Weights of a small mixture-of-experts language model, trained from scratch on English Wikipedia.
Experts: 64 experts in each of 9 layers, 176 SwiGLU neurons an expert, 2 picks a token, a softmax router, a shared expert of 192 neurons.
Training: a variant of SOAP for the experts, 805M tokens, 6145 steps.
Below are experts of layer 3 (counted from 0) of a mixture-of-experts language model. Rows are named router (the router's row for the expert), gate (a neuron's input weights, with its number), up (a neuron's input weights, with its number), down (a neuron's output weights, with its number) and show model dimensions 128-159. Each number is 200 + 30 x the weight over its row's rms, rounded and kept within 0 to 999.
Before each expert's rows: a language model's description of what the expert responds to. This comes from a sample of Wikipedia text that the model never trained on.

# expert 28
Determiners and possessives
router,204,225,175,162,189,214,173,175,226,292,224,183,149,213,182,209,268,176,148,202,226,182,181,189,149,174,266,188,149,224,197,167
gate0,212,151,220,137,230,251,188,200,192,185,197,202,215,196,195,224,187,182,172,171,199,186,236,187,233,186,202,182,171,234,211,187
up0,181,122,245,200,201,262,148,223,163,190,202,225,201,209,187,209,212,192,212,218,223,184,236,163,239,218,246,224,180,266,244,259
down0,168,210,188,143,211,172,185,199,211,225,140,187,221,210,188,227,185,204,189,183,227,214,216,212,189,185,212,199,195,230,200,220
gate1,176,232,208,165,181,154,202,184,213,239,195,200,237,193,212,160,193,199,204,169,221,201,193,220,183,171,207,165,232,124,185,199
up1,158,226,223,194,163,182,182,150,218,257,213,203,251,219,181,214,182,164,206,165,229,183,144,208,186,190,236,163,237,193,208,204
down1,209,139,201,225,242,213,239,167,194,139,178,221,189,210,196,231,228,265,213,232,203,161,183,183,214,238,233,237,165,196,201,169
gate2,203,201,193,172,188,208,203,186,232,197,171,218,189,203,148,174,186,258,213,207,241,239,187,198,191,163,199,225,187,166,225,161
up2,172,187,164,255,220,185,183,203,206,180,212,160,198,254,211,134,198,247,177,237,177,222,210,206,195,240,136,192,183,199,232,221
down2,241,217,198,245,255,192,252,247,215,117,234,194,264,204,161,223,178,196,164,226,166,223,210,140,197,207,194,133,200,170,227,238
gate3,252,213,170,252,168,193,244,194,158,186,239,217,221,171,209,185,272,213,247,225,221,232,171,241,222,207,195,233,214,193,196,213
up3,169,197,221,156,214,238,175,236,211,210,182,200,181,238,215,224,155,189,139,167,165,242,216,189,180,201,171,203,203,129,176,182
down3,180,157,188,208,214,264,200,250,201,228,225,199,195,286,194,214,202,200,228,233,203,234,188,216,225,228,214,258,207,175,196,217
gate4,213,224,158,182,153,224,188,215,163,217,268,245,215,176,230,160,231,188,227,221,250,197,212,169,156,215,197,218,160,176,126,171
up4,251,177,205,185,165,184,207,244,211,267,286,253,203,182,239,141,258,185,205,191,220,162,222,172,181,233,202,167,172,184,169,173
down4,180,224,197,238,155,209,167,230,184,248,157,181,159,189,188,226,218,150,211,200,177,187,215,220,230,210,234,159,155,196,237,178
gate5,158,211,238,232,154,178,208,187,179,173,196,196,204,182,184,216,220,167,236,178,202,204,178,254,222,216,179,173,182,190,214,262
up5,151,178,195,200,203,169,224,205,183,187,185,190,172,202,200,185,253,206,209,235,234,210,195,256,254,240,249,188,167,202,219,243
down5,238,228,173,241,197,131,251,232,231,197,188,159,200,250,193,206,239,227,225,242,214,217,246,177,208,187,214,208,217,164,215,155
gate6,165,169,160,181,219,193,160,210,207,190,236,199,230,205,188,228,178,177,189,201,147,243,176,159,211,189,232,202,199,251,196,150
up6,189,206,194,224,205,231,198,200,108,189,192,197,223,189,158,190,190,244,181,168,186,215,200,201,172,171,214,195,192,243,190,221
down6,194,172,222,223,158,216,198,216,256,188,191,263,192,201,183,180,217,177,227,169,216,228,190,155,227,179,196,165,232,241,208,249
gate7,184,260,252,215,189,208,238,139,224,217,100,188,180,194,225,148,202,206,180,203,131,211,174,210,164,146,227,198,156,192,204,194
up7,254,236,128,204,219,163,137,183,177,206,262,206,211,213,232,189,158,209,201,210,205,182,189,201,269,232,228,210,155,138,217,171
down7,157,211,218,205,176,166,231,246,200,180,187,212,182,213,134,218,174,156,181,187,174,188,236,241,146,169,195,205,278,199,173,152
gate8,200,165,235,148,119,183,239,216,147,229,199,266,183,168,212,142,192,194,201,235,196,161,218,181,173,247,212,208,196,189,183,174
up8,197,187,223,203,219,217,215,132,252,192,253,168,172,221,229,181,238,227,207,270,214,259,218,189,203,198,178,189,258,139,160,213
down8,212,205,194,186,182,251,240,209,146,217,210,191,200,218,224,258,209,209,185,193,217,204,167,125,189,201,229,274,161,171,171,207
gate9,202,184,292,228,309,165,174,228,201,153,239,164,200,203,271,182,175,153,227,209,160,189,201,216,193,228,201,211,169,211,238,222
up9,180,218,189,186,196,224,233,180,173,250,177,240,253,173,174,236,189,275,127,190,173,201,205,164,186,177,159,152,155,165,200,152
down9,251,179,206,233,177,195,227,135,184,190,246,129,223,158,217,197,222,219,291,214,219,222,194,246,184,187,245,176,143,214,176,247
gate10,210,257,205,226,179,212,159,237,206,162,189,213,212,227,169,245,210,258,279,183,204,178,216,253,237,201,213,226,217,235,213,219
up10,134,199,170,232,182,226,233,146,195,171,228,163,199,182,187,159,243,162,163,232,219,233,205,240,217,181,122,214,240,166,189,203
down10,260,170,197,140,191,144,207,253,210,194,213,232,183,196,226,267,164,198,205,138,169,162,144,197,157,216,180,234,164,202,211,216
gate11,197,225,212,186,196,209,208,218,173,159,177,213,238,158,169,151,176,186,197,224,201,213,230,202,172,247,227,163,256,250,196,233
up11,173,232,190,235,253,202,161,151,189,198,187,245,215,197,197,210,234,221,182,166,156,168,169,208,229,188,155,200,167,181,186,197
down11,180,216,192,211,193,164,205,237,220,213,227,121,172,241,191,184,259,208,221,254,226,203,220,163,222,208,216,249,148,215,212,154
gate12,199,207,200,190,207,218,180,210,198,225,136,229,192,195,170,209,232,162,220,177,157,203,259,257,197,208,188,194,220,215,223,196
up12,179,222,253,225,150,153,245,185,156,222,223,213,201,174,189,206,161,245,166,219,195,205,175,136,210,225,211,192,187,172,161,208
down12,213,237,225,207,303,148,154,235,243,156,177,287,159,236,182,205,174,173,210,149,167,146,245,204,206,228,194,198,198,173,180,225
gate13,148,210,207,186,210,233,183,200,191,149,114,217,171,232,199,230,261,216,205,184,241,163,194,233,200,168,197,214,215,229,192,213
up13,185,177,214,149,178,228,182,205,198,161,199,192,151,161,203,197,206,215,190,252,255,240,187,209,234,203,179,202,225,163,217,167
down13,160,198,243,208,257,252,177,170,194,232,180,173,203,184,190,177,191,265,171,206,215,183,196,174,207,181,216,200,203,212,221,210
gate14,204,212,157,259,235,240,254,168,206,148,213,209,218,225,163,164,223,213,161,158,211,162,172,174,247,172,144,215,217,193,179,207
up14,188,177,247,203,140,160,177,202,186,175,200,157,188,152,157,219,218,188,180,233,239,205,151,193,198,183,206,212,204,224,182,218
down14,210,206,215,167,210,196,186,170,178,228,175,192,215,197,178,188,209,158,213,184,194,203,195,247,243,209,275,173,194,223,241,176
gate15,218,224,232,249,197,206,266,126,214,251,180,161,218,211,237,205,166,188,188,217,162,187,198,217,161,156,96,226,196,195,201,208
up15,243,193,207,145,180,171,169,204,203,210,238,205,247,159,228,247,139,231,158,193,208,236,184,199,203,229,229,201,185,205,188,184
down15,164,189,205,190,216,218,162,163,254,196,222,210,211,185,178,181,242,223,214,175,191,181,198,223,252,203,251,158,153,231,155,239
gate16,153,215,181,204,208,167,193,158,207,153,151,209,207,175,219,183,249,222,173,172,218,190,213,165,195,209,256,206,207,230,175,239
up16,214,249,215,173,203,206,171,222,184,202,194,214,172,208,184,210,174,206,223,199,268,221,185,175,196,193,171,142,155,193,223,186
down16,215,162,202,145,179,227,219,196,122,203,176,182,168,227,151,191,165,181,225,206,192,223,218,227,206,179,199,200,213,189,233,200
gate17,243,240,180,147,214,185,172,177,128,132,213,166,233,227,161,172,204,163,261,212,215,213,154,212,215,187,233,163,194,188,178,197
up17,152,186,217,232,199,183,184,158,265,223,209,236,190,166,216,216,217,192,169,154,158,173,224,231,128,221,180,235,178,195,175,158
down17,233,181,179,167,212,148,207,188,184,193,217,171,180,181,166,152,176,190,208,217,213,179,166,194,206,193,170,187,157,153,166,191
gate18,233,194,128,213,239,217,201,226,197,219,188,226,220,177,179,150,183,172,216,183,101,167,215,196,213,135,173,202,194,240,235,174
up18,208,248,178,226,251,189,206,155,197,197,191,164,175,181,227,226,202,199,185,216,181,236,178,162,199,196,212,174,217,187,187,251
down18,261,204,234,157,128,179,200,203,185,188,230,203,220,244,155,224,235,195,178,170,268,162,155,248,175,150,207,166,162,210,189,209
gate19,221,200,176,152,232,229,176,262,234,186,168,239,223,206,220,154,170,226,209,267,217,190,249,209,191,232,181,195,219,220,160,145
up19,184,255,218,209,248,208,267,244,228,214,213,186,258,218,170,215,198,178,224,187,146,239,183,236,173,189,213,204,183,237,263,203
down19,172,180,194,224,195,211,183,197,189,210,228,169,202,194,187,162,201,154,192,212,171,168,195,201,194,298,205,204,229,147,155,201
gate20,155,219,103,213,232,229,168,188,242,193,194,175,237,148,236,232,155,226,222,239,205,197,221,192,201,193,243,216,251,200,228,209
up20,209,148,205,229,170,179,178,194,235,171,177,163,239,191,173,257,176,207,237,173,207,178,220,220,126,184,199,240,184,260,162,170
down20,194,180,189,231,184,216,155,177,225,219,265,215,184,170,212,234,197,183,214,219,205,217,220,234,225,166,246,243,267,200,230,196
gate21,157,209,173,196,188,188,147,179,223,207,190,221,188,185,261,225,126,224,201,213,198,222,178,174,184,206,206,191,183,220,183,178
up21,191,238,237,211,189,200,200,180,219,165,176,235,246,163,191,191,211,178,190,203,230,136,187,146,182,235,179,165,236,167,208,203
down21,187,194,221,205,261,220,282,253,194,213,179,200,272,216,186,216,182,134,243,177,215,212,192,233,221,217,221,215,213,190,178,207

# expert 49
Words before examples
router,135,202,212,211,208,212,221,180,192,154,159,188,217,215,204,224,158,249,221,209,210,162,211,216,242,163,226,183,247,233,211,244
gate0,225,222,205,209,174,142,190,216,157,200,181,188,148,159,162,227,183,182,216,189,251,188,239,191,204,198,180,246,209,187,245,187
up0,169,229,256,187,233,175,127,141,211,174,173,144,225,223,221,198,225,231,265,249,208,214,218,209,180,224,175,211,228,149,227,147
down0,240,229,175,209,148,161,234,157,184,181,210,155,216,156,181,212,142,199,237,212,187,270,188,220,215,157,156,222,243,196,216,178
gate1,199,147,233,191,191,208,184,221,234,228,230,187,204,188,161,193,192,158,143,201,189,180,194,241,282,227,216,214,188,178,197,243
up1,205,221,188,246,188,231,214,228,212,163,190,131,200,229,143,192,173,166,196,163,210,186,222,156,272,193,163,219,179,188,262,225
down1,197,225,196,205,175,228,182,176,181,219,176,214,198,234,186,225,182,221,180,195,185,220,182,137,178,211,260,147,186,192,183,177
gate2,175,200,226,197,162,191,170,162,184,280,269,197,226,173,163,155,179,214,265,165,172,184,198,200,199,212,213,203,186,162,197,283
up2,176,179,235,195,169,191,162,177,144,278,270,207,200,148,201,102,214,250,257,173,190,167,161,233,191,190,209,214,197,164,205,252
down2,245,273,206,217,188,182,238,199,169,188,215,202,161,178,252,163,202,193,258,218,189,190,205,178,227,226,198,210,260,185,173,136
gate3,187,179,200,191,200,209,182,202,207,243,262,211,196,194,185,193,214,245,169,194,179,201,250,203,184,226,201,172,203,200,202,241
up3,205,217,222,198,183,214,182,187,173,188,188,167,220,203,209,146,154,241,205,266,184,224,160,228,189,204,198,210,225,214,170,241
down3,223,247,206,186,159,204,234,162,203,211,198,250,230,181,224,221,197,196,165,218,224,201,163,190,253,166,161,214,224,241,209,245
gate4,188,215,202,193,230,191,186,205,264,188,171,146,216,206,220,224,201,188,123,216,152,208,192,222,160,172,202,278,181,192,194,188
up4,167,194,207,212,214,217,166,174,182,191,194,129,176,171,170,227,254,228,184,175,160,171,194,190,160,177,185,183,201,191,149,229
down4,169,192,234,173,152,261,252,165,164,237,162,189,203,183,200,260,157,244,195,187,191,202,192,168,188,216,218,207,269,256,215,200
gate5,134,208,175,184,186,227,143,183,196,187,185,228,219,217,170,223,207,173,254,193,185,236,237,208,203,184,178,214,149,199,188,203
up5,178,256,190,203,220,234,196,198,262,232,153,246,201,165,218,154,204,184,247,184,198,194,200,188,260,205,234,214,206,169,209,244
down5,209,280,192,206,145,197,177,203,194,250,152,151,203,223,215,209,244,187,168,202,159,223,194,216,162,150,220,230,212,209,224,206
gate6,242,202,173,203,194,199,228,192,227,211,214,225,213,251,203,205,243,233,205,180,164,203,205,160,156,188,170,178,214,257,162,229
up6,167,182,236,226,204,235,192,218,142,208,192,189,153,225,148,223,161,210,254,220,215,212,226,179,187,194,217,217,157,237,184,203
down6,232,141,159,222,238,240,177,228,188,152,199,196,187,184,167,183,191,175,129,205,236,247,231,161,217,188,154,214,176,188,204,190
gate7,225,203,192,187,187,214,212,172,233,240,183,175,171,219,151,176,138,197,226,199,192,243,263,165,133,194,171,211,195,206,181,172
up7,186,202,167,227,222,216,187,229,143,181,208,240,182,189,283,251,291,205,210,224,176,197,166,195,253,236,240,197,197,138,226,220
down7,173,223,204,179,229,193,146,215,213,195,202,200,250,229,195,218,211,171,189,203,210,217,212,215,195,200,200,228,240,211,149,200
gate8,216,223,174,239,197,172,229,260,203,256,182,224,230,153,216,210,177,205,203,231,206,244,182,131,191,189,223,186,160,168,188,224
up8,223,282,205,178,232,167,187,204,163,207,195,203,165,215,188,193,183,221,194,212,246,226,174,220,167,207,171,215,210,214,219,210
down8,226,167,190,221,187,191,225,142,219,152,209,224,237,184,209,220,186,197,169,226,225,246,179,235,232,200,252,219,213,218,268,192
gate9,169,223,177,204,188,240,122,183,233,211,183,161,190,200,153,175,193,202,200,183,127,232,194,223,179,251,240,244,193,150,212,200
up9,241,213,210,186,231,177,200,207,184,215,240,169,222,256,215,223,155,175,154,159,273,209,214,201,207,162,203,283,212,206,239,220
down9,183,183,218,233,171,239,256,235,227,212,202,188,252,228,158,219,168,215,191,128,231,165,200,224,226,232,205,203,193,186,268,206
gate10,167,229,178,266,212,185,188,197,263,206,197,246,201,203,202,188,253,137,197,171,247,178,189,213,214,139,219,213,217,235,273,192
up10,102,225,219,191,184,191,191,206,218,215,225,181,230,204,211,197,138,180,244,219,209,191,280,180,167,167,250,206,176,200,232,207
down10,225,212,200,199,159,191,187,162,208,199,204,185,267,150,163,208,183,127,198,153,216,212,144,181,168,174,199,235,196,145,192,243
gate11,228,204,221,190,185,187,188,191,179,190,245,214,227,176,211,224,205,121,160,229,250,177,206,224,179,168,189,231,223,223,159,235
up11,228,171,149,181,167,220,257,115,221,239,174,229,216,178,200,172,237,198,204,189,198,251,194,118,247,247,201,240,208,242,197,184
down11,171,192,196,199,196,218,229,219,175,249,180,189,237,241,234,172,217,172,154,148,167,249,153,231,207,239,200,211,230,248,164,173
gate12,159,153,207,219,192,232,165,190,190,233,246,205,222,183,226,128,213,242,221,164,196,227,261,211,225,209,227,165,158,212,216,141
up12,222,219,142,220,200,233,191,240,209,232,203,176,153,284,220,242,150,146,200,177,227,158,147,223,201,243,155,248,180,234,155,265
down12,141,222,210,232,239,173,193,235,211,199,202,210,204,156,197,241,182,205,219,218,267,246,176,219,210,157,244,190,238,232,227,235
gate13,186,144,219,148,206,166,174,176,208,214,245,205,223,230,153,209,202,216,217,193,132,180,181,160,228,153,178,170,133,170,218,191
up13,200,169,156,123,193,201,184,155,147,236,206,247,234,234,211,232,132,210,175,190,164,217,150,186,217,159,170,168,196,218,240,205
down13,221,204,182,194,215,189,139,253,216,184,164,203,230,189,176,167,256,139,191,229,227,247,205,220,225,209,216,191,250,185,240,199
gate14,164,208,164,149,182,197,163,221,297,238,202,230,153,168,143,227,227,212,195,188,180,223,205,157,211,191,178,168,179,181,199,219
up14,202,200,233,266,220,186,229,214,163,168,267,207,210,168,223,188,197,240,198,211,219,221,165,176,159,226,122,195,205,196,192,140
down14,207,166,214,205,224,177,210,197,210,246,198,173,217,198,250,140,210,159,188,204,151,163,201,233,168,176,201,154,210,215,180,157
gate15,232,132,194,173,257,181,181,240,190,221,245,210,199,169,187,201,165,221,218,230,169,171,204,203,215,186,212,167,178,179,171,228
up15,186,262,213,155,211,205,172,223,192,228,195,187,224,193,162,230,156,224,235,213,203,209,221,226,215,235,201,187,160,213,223,139
down15,216,155,237,164,193,226,244,181,150,174,230,173,224,227,224,169,128,169,182,188,178,244,184,228,207,209,241,217,208,252,226,152
gate16,233,163,203,252,169,215,170,219,199,152,237,170,208,237,158,131,207,215,227,202,222,229,119,141,155,222,207,260,138,183,155,243
up16,223,165,242,214,214,213,194,224,169,214,163,212,226,173,240,171,184,164,196,166,142,219,182,168,241,202,205,219,209,214,177,188
down16,183,204,205,217,134,192,206,216,155,194,219,188,184,209,232,193,258,195,160,191,204,183,182,215,240,189,177,229,232,213,181,229
gate17,202,239,283,207,218,199,194,205,219,265,260,227,203,168,204,195,213,206,229,210,183,194,124,177,188,224,261,162,193,165,235,181
up17,203,179,217,182,156,250,192,199,189,201,200,221,195,215,215,209,234,216,202,175,219,222,193,193,152,203,230,223,216,139,176,152
down17,162,222,152,234,168,217,182,240,215,127,183,181,152,205,177,195,220,169,214,200,183,147,181,203,187,203,188,190,245,245,243,165
gate18,246,201,228,263,217,208,183,202,199,212,242,213,194,199,160,199,181,221,226,140,201,230,203,197,212,193,202,204,209,137,172,184
up18,162,176,195,168,200,191,177,213,195,215,190,186,198,188,222,197,215,188,162,226,162,219,229,188,202,202,212,126,177,164,165,212
down18,221,210,206,143,158,158,224,178,183,212,209,198,146,198,201,264,225,152,167,222,228,205,241,188,204,210,201,240,223,217,192,244
gate19,222,164,145,185,189,142,163,150,213,262,222,216,181,184,189,208,207,253,149,178,205,209,200,174,197,226,200,194,207,170,196,239
up19,167,232,200,201,215,238,213,160,180,181,223,206,189,152,205,168,261,141,183,192,226,258,233,242,155,194,147,221,242,252,161,202
down19,138,197,146,194,163,229,166,221,186,173,215,254,239,201,233,173,202,217,213,249,169,217,202,221,199,220,223,155,203,198,188,188
gate20,215,196,238,231,228,188,163,250,186,214,227,201,219,199,237,199,200,159,213,211,190,204,198,188,205,147,238,260,260,208,277,180
up20,172,196,253,212,224,197,227,249,176,171,218,187,241,253,134,186,209,202,243,198,219,209,195,232,201,172,182,211,189,221,176,164
down20,186,217,215,200,194,208,175,254,235,181,185,198,230,208,208,237,220,178,215,198,125,194,182,198,195,162,202,270,209,196,169,232
gate21,154,232,247,181,213,166,190,196,229,178,227,202,237,210,195,166,223,156,213,240,225,258,162,220,194,273,183,163,248,253,194,177
up21,228,233,220,221,190,211,204,211,155,205,226,171,209,197,172,197,157,173,185,227,177,211,174,178,228,235,191,215,198,242,171,233
down21,209,185,206,208,148,149,193,200,222,203,218,170,208,223,198,180,232,211,194,219,179,272,253,188,156,218,173,240,227,181,226,221

# expert 14
Section headers, discourse openers
router,137,201,209,219,209,214,223,178,189,154,160,193,220,212,208,219,158,249,220,211,211,162,211,216,239,162,223,184,248,233,207,246
gate0,249,201,167,254,148,168,181,155,186,187,208,198,196,201,251,243,192,158,192,179,171,181,176,261,188,264,170,222,169,180,253,187
up0,245,196,215,184,209,226,240,214,231,209,225,172,174,184,147,143,215,241,156,256,242,231,183,193,215,170,229,231,201,226,213,212
down0,246,213,136,191,185,173,203,217,159,219,223,175,230,191,172,163,222,205,213,178,220,169,179,194,224,213,174,180,213,174,239,221
gate1,219,153,213,193,202,195,187,152,195,211,280,183,254,173,230,196,168,195,205,169,268,211,191,230,178,239,202,230,197,197,256,196
up1,158,190,182,219,212,183,183,219,250,150,204,213,210,231,165,237,236,239,180,224,180,174,212,153,194,198,168,207,139,238,140,127
down1,192,233,231,227,185,161,210,236,213,165,191,237,220,155,160,204,229,196,201,184,241,200,225,135,185,192,225,175,182,185,189,233
gate2,193,224,214,167,184,187,166,181,198,188,233,174,131,300,223,163,172,212,184,227,203,226,212,189,226,211,168,197,168,250,213,215
up2,181,177,205,196,159,170,197,195,274,216,169,266,149,200,244,155,185,169,154,227,225,202,173,230,224,147,184,205,153,226,181,210
down2,207,249,225,206,166,237,232,252,239,198,227,183,193,160,208,229,242,168,196,193,178,243,224,191,219,182,156,259,242,207,233,184
gate3,180,214,213,192,201,230,245,190,188,205,277,161,227,186,228,190,236,171,244,237,198,153,199,202,194,230,183,205,130,162,192,260
up3,197,191,205,191,132,205,250,154,185,227,170,251,154,209,211,223,173,199,204,210,202,172,210,243,228,189,224,180,177,151,169,280
down3,179,161,156,205,196,203,176,221,142,178,286,183,200,194,186,188,167,176,187,207,182,174,170,176,193,161,234,170,193,171,191,191
gate4,175,195,150,219,179,146,208,146,230,194,257,260,189,229,186,146,187,206,147,204,182,210,156,208,182,195,217,207,190,157,185,251
up4,224,189,220,226,167,249,212,271,228,170,202,154,207,147,199,231,224,192,181,207,266,205,278,175,214,175,209,188,216,238,168,209
down4,177,174,214,235,180,245,150,150,217,199,203,200,188,194,189,160,239,197,231,212,190,224,226,259,181,224,187,199,200,198,210,203
gate5,202,179,206,225,236,180,248,188,173,215,205,200,178,169,194,221,165,169,253,145,220,231,189,167,175,202,116,208,209,193,153,178
up5,139,115,215,226,242,199,206,227,194,190,209,217,230,227,184,263,234,176,189,201,179,230,231,189,196,220,214,210,174,211,124,223
down5,174,252,193,219,240,191,219,242,157,220,164,232,140,174,221,229,220,224,203,182,247,190,161,191,227,213,199,162,221,209,215,244
gate6,187,169,201,206,207,189,129,150,176,135,192,173,214,180,159,184,212,205,228,170,184,218,206,240,185,229,167,195,196,213,208,243
up6,170,215,182,200,146,200,232,236,188,229,196,210,223,269,174,161,186,220,196,217,198,214,194,212,214,236,196,189,252,231,161,180
down6,207,191,162,224,208,189,201,193,154,104,186,180,166,219,184,273,194,199,209,230,137,151,239,231,178,192,200,191,192,190,218,178
gate7,251,210,234,195,129,169,165,210,253,202,204,200,190,228,202,151,219,203,189,198,166,196,196,150,187,264,174,195,215,208,216,180
up7,221,236,195,155,186,223,180,171,184,130,209,181,213,141,248,165,175,239,180,228,153,231,215,184,205,207,249,174,194,235,222,148
down7,224,215,187,176,192,290,207,187,186,183,192,133,237,206,234,156,159,222,182,266,207,227,175,160,216,243,217,211,226,191,178,200
gate8,206,210,181,248,240,167,196,135,164,221,253,216,203,191,183,145,251,125,193,173,178,180,197,233,248,223,203,232,244,186,206,246
up8,190,188,188,187,184,204,182,195,247,214,174,241,185,218,228,199,185,212,190,182,218,207,198,163,211,260,229,204,199,225,195,221
down8,143,192,206,158,180,272,232,235,212,128,137,229,194,176,242,205,146,208,249,236,228,182,209,200,208,149,210,213,205,255,157,155
gate9,193,197,185,243,177,181,249,166,199,228,224,234,229,249,193,203,180,254,189,212,209,189,217,238,155,245,188,128,213,193,173,201
up9,201,208,242,217,144,196,164,212,195,201,197,167,220,218,181,181,153,216,215,198,239,192,236,187,180,200,218,185,178,207,216,125
down9,195,231,210,203,194,179,198,213,264,188,179,183,242,196,209,200,190,203,161,193,241,211,182,179,157,215,207,189,234,195,203,216
gate10,270,228,214,174,239,183,180,155,215,301,188,198,200,166,157,178,171,209,225,168,194,209,237,155,252,222,192,243,174,217,221,157
up10,187,161,216,149,165,198,227,145,201,203,218,228,178,182,197,218,156,152,154,282,201,195,204,215,149,191,232,166,172,187,182,191
down10,230,189,206,201,224,234,206,202,245,238,157,234,223,194,198,200,207,186,212,159,235,184,209,216,162,225,209,183,256,233,220,214
gate11,228,203,174,177,204,203,205,224,234,195,219,218,206,237,218,186,159,176,194,249,148,179,203,221,199,197,137,205,234,195,200,282
up11,192,227,190,198,165,180,173,201,230,183,192,206,168,177,232,190,166,188,209,182,230,205,163,189,151,194,215,240,190,248,193,237
down11,215,162,141,193,233,249,259,187,247,169,237,185,182,210,179,145,222,182,163,211,219,207,166,152,186,222,222,248,254,174,170,175
gate12,151,231,231,225,198,169,246,202,207,246,181,225,183,157,220,159,200,179,260,205,209,229,210,243,159,142,200,230,163,186,216,201
up12,230,198,198,218,212,201,149,248,193,192,237,200,200,202,214,200,186,259,128,179,230,236,230,210,223,278,227,182,212,183,194,155
down12,178,168,170,205,193,202,186,226,215,173,232,176,176,248,141,231,226,177,209,237,225,159,159,208,241,216,182,224,224,269,209,222
gate13,204,236,251,213,194,198,210,175,186,225,213,200,149,232,194,187,207,211,176,180,260,185,188,214,189,192,263,152,134,213,182,207
up13,202,212,217,225,169,129,235,204,142,199,247,234,212,214,196,174,166,187,175,153,266,188,217,232,175,141,203,159,241,189,228,255
down13,209,192,175,248,244,235,216,200,193,186,210,224,219,200,135,243,199,270,194,253,188,188,265,167,222,237,253,250,172,177,237,192
gate14,212,191,176,240,198,225,154,178,244,256,201,242,193,211,176,142,190,200,189,196,243,193,216,208,265,202,222,182,167,221,186,210
up14,205,204,211,169,225,216,181,200,189,156,222,168,234,254,185,231,140,198,183,202,188,176,209,213,170,242,227,151,224,200,230,212
down14,198,162,165,186,206,195,113,185,237,160,214,226,243,213,269,179,186,190,193,201,184,236,201,212,230,183,188,201,229,192,193,203
gate15,220,221,201,189,242,196,131,161,210,200,224,173,166,230,199,172,193,160,236,210,193,152,196,210,191,172,236,184,126,181,210,195
up15,156,190,227,160,198,205,240,248,193,228,201,189,269,182,177,177,222,213,174,171,213,221,185,207,147,219,180,246,217,237,207,192
down15,180,193,196,173,213,277,162,197,173,243,171,177,168,173,156,174,220,188,189,147,176,241,194,200,225,187,253,199,167,196,120,222
gate16,175,198,207,234,148,209,181,184,187,166,195,176,176,195,185,200,206,177,175,243,199,177,133,215,218,204,198,167,227,205,220,176
up16,174,172,220,224,136,129,183,199,198,228,168,241,206,231,210,158,216,226,210,204,240,192,234,232,151,212,201,154,211,219,191,198
down16,249,170,268,185,219,157,163,193,255,232,151,222,177,190,208,193,220,193,190,237,233,167,218,185,248,257,198,250,234,203,261,199
gate17,226,217,193,222,148,158,230,240,150,180,231,196,228,182,152,113,201,140,197,234,118,202,259,224,179,180,221,218,217,164,236,176
up17,207,220,177,179,207,212,234,223,155,133,229,196,199,190,174,177,205,187,222,234,162,235,241,175,232,207,153,258,182,149,236,255
down17,234,225,234,222,165,156,218,193,178,201,206,181,210,141,198,201,211,206,230,209,237,229,248,214,195,179,222,197,191,216,222,181
gate18,202,161,175,206,151,211,279,173,269,206,226,218,228,206,253,196,228,173,170,235,109,190,198,165,229,191,171,207,249,221,275,244
up18,213,190,156,178,213,178,153,197,196,231,191,224,182,180,188,242,189,207,151,187,187,222,200,191,204,195,196,163,236,196,207,140
down18,156,191,204,184,166,197,220,268,208,210,190,209,199,192,223,263,190,173,243,146,141,181,224,175,192,234,199,234,160,162,241,193
gate19,207,201,203,237,261,174,185,278,214,216,233,166,172,181,164,185,189,173,175,244,186,170,207,237,203,218,223,157,184,185,238,226
up19,120,173,200,191,206,171,187,191,197,206,222,179,159,206,207,249,190,131,198,203,204,194,134,148,200,127,239,242,157,182,211,207
down19,205,235,214,151,138,231,168,207,194,238,213,133,176,168,163,176,213,160,135,174,249,223,185,150,191,220,137,207,174,218,179,200
gate20,205,229,249,142,155,183,174,223,205,275,225,176,203,166,174,192,193,188,188,218,145,244,223,228,271,193,202,211,223,203,204,146
up20,206,192,206,186,174,200,228,202,243,219,229,225,165,193,244,220,207,136,194,215,214,222,252,143,224,206,139,175,221,201,189,161
down20,199,186,218,263,167,193,171,219,189,235,186,181,208,247,249,181,237,229,187,204,183,204,226,172,220,206,219,155,216,206,171,197
gate21,198,177,268,236,154,250,223,214,174,224,282,190,237,214,191,210,204,228,200,212,188,154,212,204,182,181,198,198,161,190,148,180
up21,146,224,187,231,220,228,217,176,190,228,193,256,259,200,187,241,232,210,181,143,216,175,188,184,209,157,245,183,131,160,174,191
down21,196,209,164,208,207,270,170,206,230,190,199,209,233,153,180,185,184,212,210,192,187,171,194,220,229,205,226,174,196,201,250,244